Experts of a small language model: vocabulary 16384, 32 experts in each of 13 layers.
Below are experts of layer 8 (counted from 0) of a mixture-of-experts language model. Rows are named router (the router's row for the expert), down (a neuron's output weights, with its number) and show model dimensions 192-255. Each number is 128 + 32 x the weight over its row's rms, rounded and kept within 0 to 255. Numbers have three digits each.
After each expert's rows: a language model's description of what the expert responds to. This comes from a sample of Wikipedia text that the model never trained on.

# expert 15
router:138120114139126095130167094099098125068147169124123169156138108099172162099135124119122137110097152044140118116171134088122086104144134079164181145136114139140178166135162109112118184155154104
down0:112130110174152125112119183106072160106081115108105068199158133106123169126101132118156121083134133133136062122145145094121139116185100144139151159147092128135143109142104162139143149167078088
down1:088086164121135151151061121101118190080162097094180071098089120114094171071088132105094122136164109091122117110198224106106146161109099119060115106108127134140136090120116123122184161139141184
down2:161151116119097099107082116116088115079132087080152105082105090110109101139149131159187138110116140149162129119160135122121145104130161167172093133156136090125077149090158091172196132182158113
down3:138146108169130116138120139150137109073107113125106079148145077124135163116120059124127185165083141141133193152170155134125139195095144159149138096023066109143127121125130078159151116130133115
down4:150123128133148135085087157137079121108185086147168119124117146161103066095134144088188165108118096198172178108145144088166055136127141102111143128121112087117101152178146158118105095148131145
"to", "of", and participles like used, defined, applied in expository or scientific prose: is used to refer, combined to make.

# expert 30
router:208106114155163101171141149120111122111124168133100167218153166088142145194071129135145162154043157080139095067133119205133107117117123178132127137102071154137138103098156157142142119142143153
down0:091145133110173161165102176095106120107114078097139130049133088120165115106137138182162162184071043168137161162173138086151149121146105109128165141089162125093151153114126078115122185160129068
down1:175164120126154211110141096099148128148120114135135132072105178124165108126112130105063095116164149065167131200131148134142184181143126154156109147083105156140087105109124095162119083132122108
down2:130138167064113088133165141132137112156147085146075129169139096156042158130080081136182132147090145103117138122091080094117138058144133161165184181109115123136128144112093126125070060150161129
down3:148154066126150120160137143118111082098114144161086144054141153159131132141099144157140157113132108146178087172106136100146100017123191141104104178118157142119123165089159135138074116113151148
down4:149069194083121156151144122146164149122119088141113132088084129160128128148141143081099090100135142099112069133138165114131104222093140159121127149136128091176122072105143120129104140082131121
Country and major place names, often after United, New or in: States, India, Germany, Australia, plus line breaks ending paragraphs.

# expert 17
router:106138115144133112174185146172116095127141182087073149135116111108152176123118113129108091114068123132151129149114143186154058102072152121142135043110079145115139160100136061109187171103145122
down0:079100108126157162132157115133089184132161154097183035162108107112139167072131145087147140099099094130096175100137127098116143119169103109146131114104181166178091133193100125129125113081158117
down1:191200110083098119140129185159095155148128100127145124183175127115167130148100119140180154104130157109096194089144047146251117159076139065087109137087087071070122089115114127105133130085127114
down2:157065118112089129185147114093110156122119134081103112130068126126132162114089136121076201085136125184083148190102191139122139058146147095123104131159103142180141133136108131101081129132112106
down3:113115154066111160097095142167091137078120179090125118085154150094107157130182144149110182111065095142130122175142164125098142063131114145163129166110166164099121141106098157122167117125110129
down4:156180134129171140089092133086140101120164133129143153115136149154134157137113072053157182150096156180176078151138176135150090155127125111105133118130126132137147089058108163084088150163170077
Capitalized nouns and adjectives naming wars, states, religions, institutions and eras after the: Revolutionary War, Communist, Catholic, Qing, Royal.

# expert 18
router:172090089144059101121172093087083104173130157122112182158118109129180135161108110111164073165107189135145114068121143111143127096149122130195134064131134153113134135130172125126133125148163172
down0:165154105127140130151099113173103102138205146140167158124122108145097072133182076185145146105114147100133117093160146149100138061172134106143104080083096089134120118129164153112140171115071148
down1:070074064105125169158118169101126138136135112116068133135113138142171106176170066145148146106118180105109160132125112157095090116164096151095141203106122078153130119083165143146122121145145058
down2:175187172115123133096121120064101101123118077156093057100133120102120145119079110106132122122117115124103153141082104159149157071125066119140102122157139104087131069146162108089177158168067155
down3:173148107151124200165107182059144132138094083177143098166147139130104116196134125105081164102112135165161134089036102109159133068095146127142136080128084147182113141111101067136135141109115085
down4:162134111092221070118175107185152066143089169100121114137115150064135129145129177105122141090102121079112118108094088131214082127164189126144113129162132131108072131109076201165104141090104072
Colons ending infobox field labels like Official language:, Genre:, Occupation:, Kingdom:, plus "of" in labels like Cause of death.

# expert 26
router:148111087136098099145145123139122106138166178095084167145133122102148140088125081141124113154056131110153131117138152161125114123117166099106180133116146192097109150126133116115106114144159136
down0:112122087133102161073156131148130152122115177146102151106110098137138139179132156120113118088124076079131138157148175083080128161162094192129128127163122129102123154156167142138055160177137118
down1:120134120117101125139090158157132169112113142164161114213128106124121149026148082142118140127191066149125106126228103163124124077197178128092163110101099089157136184152140068158138149183147169
down2:114119166086186073092101159133132128094078146183099121113135099166092109116166202112054108133132130144173170091103073157117135193093129176139075106096148149115138106165158133100156129145109141
down3:102107149129143073157169142137138172150113165114120096079142121208179167167182127132126126158124152135107135141103107182152152230113137095149132154096170145153126095092071120126102098174152084
down4:156114105110087171125138110069203138166087064092162100159174149133121139132094096053134137152125111093128102150133081127133172097151158127142160159195134142143055154085131176128152167115148110
First names and first letters of names opening a heading or sentence, such as = Roy, = Max, John, Henry, W.B.

# expert 11
router:215116091152139089137169177128111105163130157120091168149106117079178140099130080129082156146097131082178123135105167138150105107113132106119163118131084153099123147105133121139108168120159116
down0:119061135139152108138088139112132140091103050113151103136138139101119120110102178185116100184105126122157170168106123130052127105124137141140136129165137147108212183120121125163120127159149115
down1:092103122117120104100127152116108162086150087176112128120116145121144111118156119137195102139124126160155188131165110166098123127163175101098164198098142104172120105148169108150089167106075145
down2:084141142138189147088097100124157168132172136105146113058137096154099161143151096126086136066112104148151077112123160200115072172138128083133147087119107148074120068145095136083082143155151156
down3:129146123153160148163118130141222134159119149147112133098121130144111068163104118185120117123079121182104179088158092077130095138122172110176076180097086122134105088154123127128079139121148173
down4:153171111117145120099174188119090129198115103116089095164138197106164091164129104116179126192133175126138144057082117139203030119094112077169117080154129057129135140084112125147114112183096128
Pronouns and capitalized words inside song, album and book titles in quotes, such as I, You, me, Is, opening "I or "J.

# expert 14
router:104070100162154119146156067152107091135173156095115190150135143095159162138132127143080090121099123108108154144067165133148118100089157125104137056102118147129140147186091055157145092036134149
down0:142130129133189137186131154131172107092173107161080160148114139127129106120070187143084105138135084159122120100160152125079042177153138108116097110152130131171049114165146110133122153183126122
down1:146177109120083081101096108113162153081090095117175116166136196075076123142130099069187196120134074160121134127145130113126157113178081147186105120112146119130098092115139131109164113090101109
down2:188162111102156171115089098179131127134143096122099157186131096089163130079110103197105114130203147122098117140158120167120139159086114090159093124079151155126143126131194101166140151104071142
down3:145125102076069132132129142150122129125148150151159089066097128168088140117146150152106079174125079157098139106118091151139151044174158120120140137097035125127192093140155152145194140073124125
down4:105107152049121131110085087109209120171144112126147138125087146100070080112094126166086105124096169135120136167088099112153197107116139147100155161151201131175095176192123088121124105070144111
Inner word pieces of proper names, often Germanic or Slavic places and surnames, such as Saffir, Fremantle, Rostov, Stamford, Fulham.

# expert 19
router:162105069163116089131166115121111078116173169122101142220156137085148170067099124114114095135039106091139128164188111158132106072127160112106141123145127141125123125176121114158127131101192137
down0:121118135107174165166147119158142115156168125142139093103159173136022159111144132089097127099153126186146173127175143106148137104046108141158149151087101116117172137111132105096034131128117140
down1:099075133142170126110183111160125150167086110173164202132124104152213167076096148148074145110131124113124093078094110075129143120193119158165123096144068124086160110100203079119119166110145129
down2:147162129176097134107130107134063110131116169140145142201148087139091144133148149168029112142097145124068119168089094131156189142185145167119097121089146093178142097143118182161149152127105152
down3:096167086164091097169154121119052110138176105112124130148096092141076112148133113108119123094140137146144113110174196081110144191089150154136178137152098124125121103110167112102145084130104106
down4:149146131128151109123134092116127091096099199091089123089179105139164105181134110157099111161098087098117113199116134123169115101101083153175168058109109168093152209101150153168108125071139149
Every line-break token, especially before table rows, lists, section headings and after header lines like Sources or results captions.

# expert 20
router:100093113161114113133179077131116113138159169107131141158124117098141127121132130147089118150069147148153096122098131175152108084142156131170158119096115149120083146116198104168115118115137105
down0:104186142056126154159099119163119123180146186115160126123153161143104117134089114080109157159131078101084120182141148094129172061116091155091115159216111120107196106174098099143117151110142164
down1:115138120108127125151136127159113128071084147146143173108106174130125087226111137113120145093083013110139102123135148087091116122185160119164177159153160136133155094175141166151101099166136074
down2:106076157107159144144120166128136120121121143165147113088176158116146135127112041105113100170162121117093154142091151118118138158154113165122132131142086116134088124097125147144154143118108077
down3:181124147125094144179128117113132090111166128172145067128112083105202146097162189154156115120100118132155168158094120116155120148132198122115123134133093175098124141108090115165154175124142120
down4:080191134135122100156159107124126114182174092149114192123159069150156115164102078162129131150080127123096182096130133161159137131088127123092151149120118139120135095167134152198215106088091140
Final pieces of scientific, classical and technical words, like -ensis, -osa, -ic, -is in Artemis, -ine in peregrine, -ocity.

# expert 8
router:150099124125133112113156116164079096122123168150120141157189120117117148125161141176102120128093180087121137190096169079144110100176195070106141134102107162143158126124087112139187200124139121
down0:153157102153098093100087061108129157178131131107164164135194148137164121148177062141122107094107169161123139160201130101118109087086097115124115171124100183142180063122172164137129160128140121
down1:131161173189157086081119115137103155162131161163141171139159086151093177127143172123107167130085126126154142132083184140133094162155150109089134146122205096097147141119091062113132102111107141
down2:092135122098122138076128099102116174181109102155076153109118112128119151163093093142140105149093147161158103182059069136113148163155184113116133163158153180189150225122102089103151129102211084
down3:135179124121114119109137127170067133133159102099065163154136136177092125155081117173076109156137126118159150186104125085176126161110087113161137204132119156109149111150133156111193092181162163
down4:085097197129080106077143081079143111121172113157114083095069122137123156110120099177134110147103201099104151098136117162102075130155137111189176162049109138085181132102170116152111128136143088
Forms of be (was, is, were, been, being), the be- word start in beats or beaches, table numbers, and Regiment, Brigade, Battalion.

# expert 31
router:188170081149133074119172137152113118107099179174076130154134087082160161144099131081131164112097092076131138146188154074181080082117122113146160120106160176129156120161103117127123101195147130
down0:102113138149139142111117142196114109150095112158127102114112140167086095154146121121155135116155191128190140118144120108177159155116169109145150106136103081155082144093072130046159139128138139
down1:115091181081124115124109072112128155062154055152130103125075138124088097168115122131149128130123162145149142121100141099080136103151078105126088079064191141112115158083102117119113111139120127
down2:113128205162184164131131132131146108177175118129129100143113175114123153138117160126121110068108086180081175102117087140142092175109165094113199163184194115166082168141144111122138130114128162
down3:124146115117068097182079106107142102135157168124184159142126065087145157188136126171086183128154147139095159155095131140123115122140102118142120164115134191183183157169171148158135133106129150
down4:122094128167130100129111148170055149167128168101163103057146130067141136101104119207120094186142190113147207126129113099132153109134120117199116150163103124181142116102098089140128191086100154
Words introducing names or examples, such as as, known as, called, named, including, while, plus table header separators and Team.

# expert 2
router:120133101150117093144157119111087097148147160084127154163141118092138129080151109130116106119096116104148134125127148139169098102144180097122156079141116133086093159114034190113120186171154119
down0:073118104085150148079125173122160115109100100115179157132106141100111077103071111120146146217090122163091137159140135122093115079119108096141121055136132090137086174121160042132087166145144166
down1:102097138175121125091141143088125127115126153151094131066072152181094154136118102100204141170190149106140089131179144155177112198132189125117158118105183098100155144084175092164143090153131118
down2:089182127150198153141117130113085124146209101207142115107126044156102121143102159095065119146162124192112087135122107091085109085147130092116119089132131171148122124142144085079113072087169149
down3:113146145166118079188125157126148098141141091164166106039167168127098103145116135091136144141141082127173126128119116065126119113157144133150102135124129156138107177164124117149088105146153131
down4:144074152103108086163176112139080163112151057139135168148166080144121153100108154093109122107105151100161108129101177135119142162130116100114174117165163114129128127184151142106113118135118033
Mixed tokens near reviews and release text, such as such, widely, different, crit-, and the fragment asc after M in Masculine, Mascot.

# expert 27
router:169098089160141083148156109098089126193145171150101152216137093080147159141097136103118078078110113140124151117168129163158091086135130120144145168079061162139123111161133134139167103097161105
down0:091125117139122179149081201045171108126117094097140090108162139157123086089138197100145150110149153107199200178186153092131135149073098132121096159139117119143154131082120100075146059170126081
down1:130049144122108118144159072126131073178159128142172161083127196124104100102151080135112121126138168136179107164099114097106158201131160139153148114153110103165150113091148138109106121100123087
down2:114204146175156151146107129111136102166107118149140070191098087117135159123110161092144124124115107180107124126127165100133183083143137143150036089087118033098096113153105109184072105122147119
down3:102155116146117111118101120089158177191068093082138089141098090145150093174126153104070084128136117104146063136139076131115113107109128160124105089108088151112121163115054058151123081085088129
down4:151050133123128110126103080112127160121101119136183148142116134132124138111165097127152135156137144102149122134140149172146119134121123171138150161074129086166112101146148166027145146101101152
Wiki heading markers and header words: ==, ===, "life==", "Career==", and table column labels like Location, Title, Role, Player.

# expert 4
router:148140089163142080158162150158133139170132157134095170190125086069153115136145133093100107161091153091138142137137168143121103096112120119192148059144160187136118157125108136106086104156168181
down0:180091192157085187109153125177093113066127149105177095088182109075140125165104074141173218135124169167127122150134092130085110090063050132147195134069179116078135128105186092147134149077137166
down1:105142130088162083124126141071135097194131117120113120134107040069107119083131168083126096100138112179166164164110128116154132080125169068187192095158128140063132154118060117105071081092134122
down2:074138101172173113067191112187138132146167093129182065166201131099121184142138181132140180158091167122184097138119144131180091201091108108099091121099181101193143120187130131184108140091137121
down3:118143139056077154160190124086131125134115109161147173157104081090103139123098125129122075187129135132142143135122057099158124079135044135210136131145068189142129203127090163129129160086188115
down4:084172133096091184123120110174112129131132108091122085199093114120126103072094119172125090122173098131110193156041143150132118160114132134114073136089126111125133147082131172086074145121122068
Parentheses, commas and text inside lead-sentence brackets after a name: native-script spellings, birth dates, pronunciations, such as (born 1993), (怀进鹏.

# expert 3
router:130119114143122092116161091101095100098174183184113151178115123089132140123169103181125163199095129169148142118139160154141101087124184088146167143121164144075135175119094128124127172122151140
down0:126101152142134074091150113155123066190183155119071109228128187115139121082131134151164106083121163122061119176124162087112163080150136178185148145154171124147065105140123160145093120163100136
down1:118096106137138095138174097124093142123121152190120139112134159116049116136087128059093110112148079123112132150174151124182110138174138080066089138196113086142074185165130107073158143125138177
down2:125142124126125151148126110108093178142083127136128174099125082128075125103136146135126087082181171156171158111120129065155110142154116155136140134163129162112172106084156146158089122072120164
down3:132164109153129140176157144110147119196063080147108101116138095065119137166141090138144128135111108138091070085164160099195179141092114146121112128129137097178099167084129168145120102132165162
down4:090122176202109113168176153055064157146132089096161098152159078135139101084083137109145065170102158115158138111109109148071184179150127091123183106135153099115096124098062143144076136079136095
Table pipes, commas and word pieces ending names or places in tables, tracklists and scores: "Chen-ey,", "Train,", "|", "Marj-ane".

# expert 7
router:103094105168151104179175099174099118099154169115096145157103117081168116131069108118114107145094138150164208144112139170152137095179143086098154182084111163105142133162066128112107089193158125
down0:157080107096171160110194111111087171131129066020136139093158128164151076109136102146110084114112120123040153045101101149145111179189111112118107116107120199125154110096097122152162109141096137
down1:101123188117103154099101115132112103117149138161091045145119140154110088127096165147110197132158190129128130117168079146098072120104147163098145109099132121111117077137123143160117143143199148
down2:093110082149128104123096101071121095136092109148154119180143212157143073144123119180102138156103051110112142131182143110109106160080151123136181130133107145134115147138040105142187165090079084
down3:100117112148095159190176122160167102091143166107089109031056085113075162173101159127100113150102099200136142098168119137157166146178143085084112082182157138146123095043152215156122127174107162
down4:106103166169114135137091133112113153144113099083070105092113111101160039106128102114153134137125124114116197147059166099153201119138157144091131105105135100137158175148114101207164126148200175
Middle or final pieces of personal and place names, and common first names, such as -ović, -sky, -pour, Michael, Patrick, Mich-igan.

# expert 6
router:154088081153129114077135163178108116163156160174104129157180089097176148073127136141128113161111115151124117105123179173131092110060119091160158113079208175099119131166155110116158118158152175
down0:127127140126116168135119074172128076120141134167107121069129154160164091145038154093107149189172111077119093190135093103107142115144131155134109084133096136138164172158167110124125136120162199
down1:187126114139120119160065071216130068106137184100155139112142102086148205128119113108162135072164128123120129166184155135128165130181106150122116161159117063085066077088194156183161086162088127
down2:079144100140137093074117102100147162137139149136131115214139183135114114170144100091159115149138105152128148198103110170164164193138105165149148103145156156100102121140155057123120152130141038
down3:144110165118136050120095157133104140162134102181176115153147093149158164160145055125111149144140125173148177103157111119181165135166142105122095133138223158156153147157162179100184145166114148
down4:087116108132132128168129154094136136093111125159109147100163178136155118123180123165124160115146075129110102162159119132162123062105126123090080173084172132125141131113065116063114119161088071
Prepositions introducing venues, periods or sources in biographies and sports text: at college, during his time, from 1952, on BBC.

# expert 28
router:169111098157090087159153083100085094112171172128105146168088125105159151082157126137135131114082215172188172146171154132151125097162168088138161075123125161114149151166118097121141129094144165
down0:177116197063171104112088140142143141145090168097091051166145124227129189153126127149063167118126114149133104118095181113135180187095077211096123126133157148151158093136129138073133108105167140
down1:090179075120104115159135185088127152129143101124140077121124158150134135123114084100108096148104188140138133126105112145120135161091137053154107121076195082135123111127127123112147010192121124
down2:103124089087155112118128148174154167104137143137140169186090126125154137186090149119089141179126138121152135141081122123124110121168162122115093119099161174103086151134092116102110095179111103
down3:123134178103083157115136167140114129149118106073104107153113181208131117112121087124131142134118070142148154077117126077090072070148195124090155147139130125081075112187094105136135151132112126
down4:118115113173131120125070161173132122094126068075145135169190112111141157117121124126130161133135114108118138164103143120139133170245109087058150153113093079068103088124144144169192122101128136
First capital pieces of surnames or names inside tables and lists, often after a first name, such as Gr-, Kar-, Val-, Rod.

# expert 10
router:113158085152119110130157205136130085102139135101114150127197114110155130102047116117113105084103073093153165093167165218162074087144106116150149122081113186125108160093174106104078145146159082
down0:125107117080126131109123119158103114121106153126082100129080163148129128177117143144136142192167154159129125097112076116152112103112146133117131175071162174116140104103161131117118138148139063
down1:099074134138116107099146150133153116133076101127101074101165099146178077104041122144126092158078127125166121156121119117132117113143120117134144107129128165117137105127116173136147131115104152
down2:088086181125109115089104124114128105112135184130138175159110137061185144101101160132146118072060170133183142167097105133129133140128120133066084134114167143178164099196185104147122142166092160
down3:123126139120129124084169128104147070152105122125158176138134153119122102155081102142153101156122155090134156083120194096096081115112083148124121080094167143137140151153091189146133176138074162
down4:174110135186119114143124114140143187120072178121151076144105166082092107190118125070141155138085091146135115149063088083077099075068113138160110185106105156084126126115115144189159096102139126
Word-final suffixes completing verbs and agent nouns in narrative prose, such as -ing, -ed, -er, -ist, plus According, having, later.

# expert 12
router:113089104134108082112147145160100110164151154097119148152089139108143137093107122153166145117101151185161099114184157174159070106149150116140159132119091143105144162127142106138099160159151080
down0:110146187093139157115166108153164117115161136160116118142141130105156149148139133115122124095111091174061104098116109173095128133142124113142134145159157155097131139176134178090126123099180123
down1:150109137153127144152127131097130111160165147117117130133101136036194145135134141122127115113098158120157150116144162104117154075138199092186097155141078115144066097101130129158127059091136128
down2:194110154107061160137053139121114193104162184121118080120151123125137113158131109118174131095148187121094156116188117070100094125117123074080132149112093156106144089136134133147133099056114124
down3:101132149129140148099093185125160201110134154154134140160137132130128139153063106098126118073144105126070138120101171152173194111157074172086183077162109164097122100157107102096139138127105153
down4:098162130140089136167117159133138120135085182131104123160143106086138158180107075062146162178072122141103103144122093107129126161140103146120103128069097138166095144194104134145149088112139136
Personal pronouns after verbs or prepositions, mostly objects: support him, assist him, supported it, plus nouns like work, success.

# expert 23
router:135109092144093117176152153159106110163147155121106161175093126081143190150079123090130140153105102096163113080145140125148082065065112096131142139085061162127110148079176095094075173155140108
down0:108138092166110130131068085170113156130068147144186076159138143157112167097134151151135160155157089125120094170173172121115112078179106160143128132087084071114126100086096174134113097120130137
down1:102164097146182059126116133121080136101078161164145068116113129117144055140124109119125107099098148168078192177143166124111150109136163089118142174110113081101142113090114169073156090121125113
down2:171126109090120153150113137138099156101066103076157082117140140053125130166149139123135114145127191115090136099100109100125130173086155032116108101119047104135142133159059139130125155154142102
down3:133101073095121051095164094118152132128113164151120166108088149144090109120148078182176149131104120116117123162091169162112170144138086117097133069144117161122103126168136120174114202091151098
down4:072122128159128130145126113182116169141124106146063202141113129164081109118091094134132155153072121115131078214113073177154123141089144112143097112077198116145065127163118152105204158112121073
Middle consonant-heavy pieces of non-English names and places in lists and tables, such as Konkona, Donnchadh, Claremont, Neuville, Socorro.

# expert 5
router:150132090137136078130171209155118135169142163174070171156121093076158152120203113092193119138085160124143158126099145166123120087063103154170139158094155137134175112157130117139194086103123109
down0:101146133101134113175129158100121101113134088120177139142125135129101085130151131078138130116148103094097090110150120054076140117137138091102205149174083124095113164128156249076106084096160115
down1:155090122066147126148129095168103150113142151149111126112142144137116139135145038154074142124084138160147169133136088150172162162124168095138126107100101133142187144177126135097132104139159117
down2:101119138104158117101145172159108148131120112153106125154124113089138108112075131122137151142158092115072121180158102092078112067150127110092111124106114108075093124116138106104110104111099186
down3:128176100158164161185168100156110107126181106129075167118204144131091111073102167124132101094101126076116143130129133117150147137154142155112127134108143105093127119095145205157169138120171088
down4:125117109109102128178098155113082066121172087053143189137133149130116093143092142165148134143142182160086189175058119137144131062158165156111132079139146082133088182116096146146178128114183190
First words after headings or line breaks in election, census and taxonomy articles: The, ==See also, Population, Species, Genus:, list dashes.

# expert 0
router:137119119165135091118153121160087104161167158122117152163118142106134127166122068157112158105088115076132118094143176171137092083119172113132173152151098158132090157096152171107143136104139141
down0:108122121159120151105115153131147095147106131163195154109130141108098154160090118067078052139103102082141153106108138217085141125088053138121139089146124179123093155081137110149086137115168071
down1:108086121081149175075133142110071140156150061125150091117141142184183155162133139083160102148176140155135135102167117118068154105118101110090133151118100103126088146124124164166124124131090158
down2:112052138112153150152105157113196105076171093120118079137153094140124114118133111144146147089072197173098129099091098131108100071155124169110070068152143081226114106146087199159134107116099071
down3:170138165102201131094120118080105090115110146085138119132105097137142117067123133149152134199157154098154165134122133052142063141103059112143129160092204113077134120132124051142125120147097146
down4:114160096177106148169131111158104148153090083163186173058142144107104099139145175232147120132141175115120119123055170082114108087109136153143134134096121134092138071139150170170120094112094090
Relative and wh-words opening a clause, often right after a subject noun like "The film" or "The book": which, who, whose, that.

# expert 22
router:151125095148126079167149122111100113096140157087106171157104116104156156148065109128187117104093162036131100101144149188113103092091119090141161167151173157107085135134150157154135159151142119
down0:125119130177159112089061146104111111103225165138059132129100123064143142038043170101120150105084135128188168168118158093135159113119163115148136156048140149165116200093090110183125129146132134
down1:155133084111120070094068069126114199128083158114154136111153116129215152097193187168128148137165157125136132169177144083114172123114136135093135119188080181117117140143084112212129125121111173
down2:102084122173094101054157135154133186122146112164136076119121125128136131107115116138150149125165167111159144130047217127075133152129127124096176129134150173091158119144124141089098086123072146
down3:094132087055168183140169081134082151110111169099142113143096151204126122111126144094138109114145146105165119105073100126098129118163129138132121037141131150168078148120115118132145110092106060
down4:086168123129110138148092114150098121074084148129154176108145138166107113165123145149121128171125119122169119176094050137099127171117145122146172099132202096118144166151166141118155067130125181
Periods ending prose sentences, often merged with the last word piece, such as s., ion., ia., and sentence-opening However,.

# expert 25
router:146138102141092080081141103121100129073146181174073143169176128097149155145097138131132113135092108113120120125099168151133114097128153067112169121114149158079131157095132162131128120134166137
down0:176107157134090140166172136093132086114145132119147126181100094175180123135121132137089127194134068098167086069103108168105068185166114090106099104076116114094119137114100138083061187133139130
down1:146070102140110126137119125103143190148105143098105067120162199129139099136158119143141156083079137123124133106124127153119135147119074158178131148150137152113185062124127151153106115129119103
down2:149166090134085130162074141097100134136150139085101102163130092144151150186121084153078014150157089127158132120165094105084157116073118138132158089142157147106121120167107195168163121133065172
down3:136083142113096100158140168151135129110060068105099113105145133141200177111070155133170169112087135130146078112145075124169090201120175186117162137119082074187140115176120116142163124114138144
down4:090176062119157123160130090079115145128165145109199132125111154115131066151096135134126157166087144133135134143094176187129155151088131108088137142078110180104105104116132186101067137122163135
Line-initial pipes and list dashes opening table rows or bullet items, section heading markers ===, and joining and between names.

# expert 9
router:195073087139158089116159141176093095164128161140136137167188136096145111129163134118129113119115153067133117150128131132139117095040129139156146073112179187093166148107142129111120176119183194
down0:101174128104129124113090176079102127110137189189065132141139100107204131118135123172117163134115149185125101174125082126134117117131167071088170135155166169105123138094129157142079136127123120
down1:126141087170160076173102094093161170122111140086127168155117143151117162101098137096124200106117200128131133099166076080198148079154152053051092122133137068079089135131144107125178145096149155
down2:180136172113131079138115180149140097053086090128154131131075124054109066138165187120083148110168161071165140102114100110163169096142114130143108141151104123143101163099142095116071168156167095
down3:118141149090087128169141126117136032166154104123142139128124169114100183212115101153103111128164124148167156118117137127115100180104128130132129137155134108101122111147137165106109125075110152
down4:157101183117104130149101148169133126127094151137117084148153121153048152105062107137128104135124076177108059174163128145061120104147190123149088092097155153098162136082192091101102047102071120
Opening parentheses before unit conversions or dates in infoboxes, coordinate symbols, and "and" joining phrases: "(78.1 ft)", "(351 ft)", °N.

# expert 21
router:143125102166118126130155125168107109147127153089128149165139090095133117094125094115092167162104133085161139076183161124165128092112137109130139091119149164108085164145205098136226107130138126
down0:129148142103075067134159134125128205130173109100150129135081165097112098061145108143116113138104074171120100113133102116032183157098156159121126123129131112164078127186137100138179140113164143
down1:161070091087089121145135145106130152156086075126149097100101184110125077103099088057128098160169087079131085156105123117083099128128128142127119093102122109200139149131135123169129136132159173
down2:101104126110108134147129139118173113105083148119104065037208119091074106134074112134171149142138073128147153111130068059162131131153060135164102127088113159123122155106141115089097142094132136
down3:162118165107111155157094080098159066095158095141156150069120134125125093160113102128192104074110112107174096164179116121095176098176141184104136189129147151124156099187140194125125116143092090
down4:229117151166195066109132149161141130127097102206153136141166111121202116181091112080140127088129121125142115104124059096134140138138081119085149126142100070091118125110164114143047151158160129
Lone letters or short fragments inside names, initials and numbers after $: Wawrinka's r, Weyl's l, K.I.M., $5.2.

# expert 13
router:154115111147100098098148068113075097210167160134125141157077098103145150107063178144090161141094007090138117147161155136149120099168171094150163139127141175118123153148087121139087210104154142
down0:138113127107120109129160103080147117118134150130218125222126151154095175125110146104152109152151209127122200120132152154107155164062130161061106153096083167118128172114132175097104172103189166
down1:083151143173193121087138156156176117080109117153143140145137145157205099092123094136124133083092112131067103118144132220179118108109122119111146139127109101086189106132141131150102120128115115
down2:129148156161114150168145168067103119121116131120089117150125181130126169126152132150126105090121108154054094146105105115116118186129069076126095104079159171179133121113115144162131146146086120
down3:146129164128107166176138163132107093111126110074091122107134138165117186143111087079093141134145130154134043071136107141104132138132108126115108164138113081115123113100133123119152164122146117
down4:110196122147092168192123138170096152137110107133107138190103152160082117060168069154125085095171129082108151091179161134055127132100121102158081141092172124113070113119064183114152181085106113
Verb particles and prepositions after action verbs (pulled off, away, into), and month names or day numbers after on.

# expert 24
router:134134106143108093120151101108087123121174171151128155164151119097129152111149152135143198138089114107153113109095157114127101088157195078122185114125132143088166177119088150074117156102163141
down0:089168099112101050096120100139135121150118163118174133145149191102129078098060076104091114085089178147083123159071130118124102098128113122121107082134096127161000100118164105136154157140130143
down1:150108128120187095103130103127108139125094158112136171119122148123112142120125059130163156152108164107157060124116149120157105122112098138141134126154121055110061081101115089138187159121034112
down2:168130157144143106151161163124118124143126092130117104110150124116182117112200104134040124077105141168073100115048170125148153120089136060062108119102169137152110166130134104135139108123124101
down3:084173102127073156106135110136145102108155095163096077124117140102105128191091103089107094141173128086146138095133171134152211100132118148120165086190123148107182165097140123115167173079074122
down4:118171127077100118116147116129144103199172098142158103122079099140111108138098131145132159157110139121199143089165096146115135126079134115122147151105063168147124157143137168115138112134148117
Loose mix of table pipes, spaces, auxiliaries and verbs like has, takes, gives, allows, and name-ending word pieces.

# expert 1
router:094107107152148087160172174199113122120140175136098156188177148092127120115134109114116066120084137136131186155096135103162103095103123113114143200068145153122141170134178148109152169143182133
down0:089158127092126066111149134064103143083215128131156164207109136184173065109166118149088139149155131138129109087099166099137101223139143156137173137162164140149155106127101144131098106140160101
down1:081125100121090164123073101120114052137099126143068108115124142126129095130061160144124121160113123112043180145115134115174141197223123151160105156141118100129086151170135130140052122117098146
down2:170077179151070139094117135082147126104089101128116158109096168093144124095075125077161138111127170095136121151098121177142177087094180075111121135132180113096139115112068105160171157139190128
down3:135110135144156087143098091114130116093148130097091150160125149143162149123124136140068160122099105154101114141106138176148143144144135142196146102090074086146136119113148155124153091116192207
down4:116151077103156084172174101107112153173169118138158106114103122119125034160173105148198118128105143138107144144143147163128097165127157076141130108100081112203187131091110131105150093116192155
Pipe separators and label words in award and results tables, especially after award category names like Best Actress or Outstanding Performance.

# expert 29
router:141084100171111112116177104141081064098119136134070146149097122116163153150117110129111090101099149107158147093157151138128120117105127088174151131106100158126080141169165156096182099144153177
down0:146095175130137134136114149123142103135126032174104126135133153201162060092089113164112147138140067137116176176192099126152164081100135140125123163113119142096115095132073098137109157129167127
down1:159141119145052132112098139168157136096151125148132101155165134114173082186105121178110110145131161127184112157146164071127147108149176128085154083152117143159160078113122071165082180142136108
down2:135063152149105063085133132141147168127117196142115143136113170109158174065141115155077100101090131155096117129105158135166139156183131107129122079102121095114146130155148109176133097118080072
down3:145158128161158146142120143138136153148168089136156127159102140099154115156068145190139110107136118047118149140182126119128114160088139194113089097114088112097191116122094145095133138154066087
down4:133088144119133157146173173119121103099086114140101166055117144159132095108153168112151106173157141142171127097087134164126163150131134144169105108174140093129139127147103182102127132135067143
Articles and counting determiners before a noun phrase, mostly a, the, an, plus one, two, another, after is, as, of.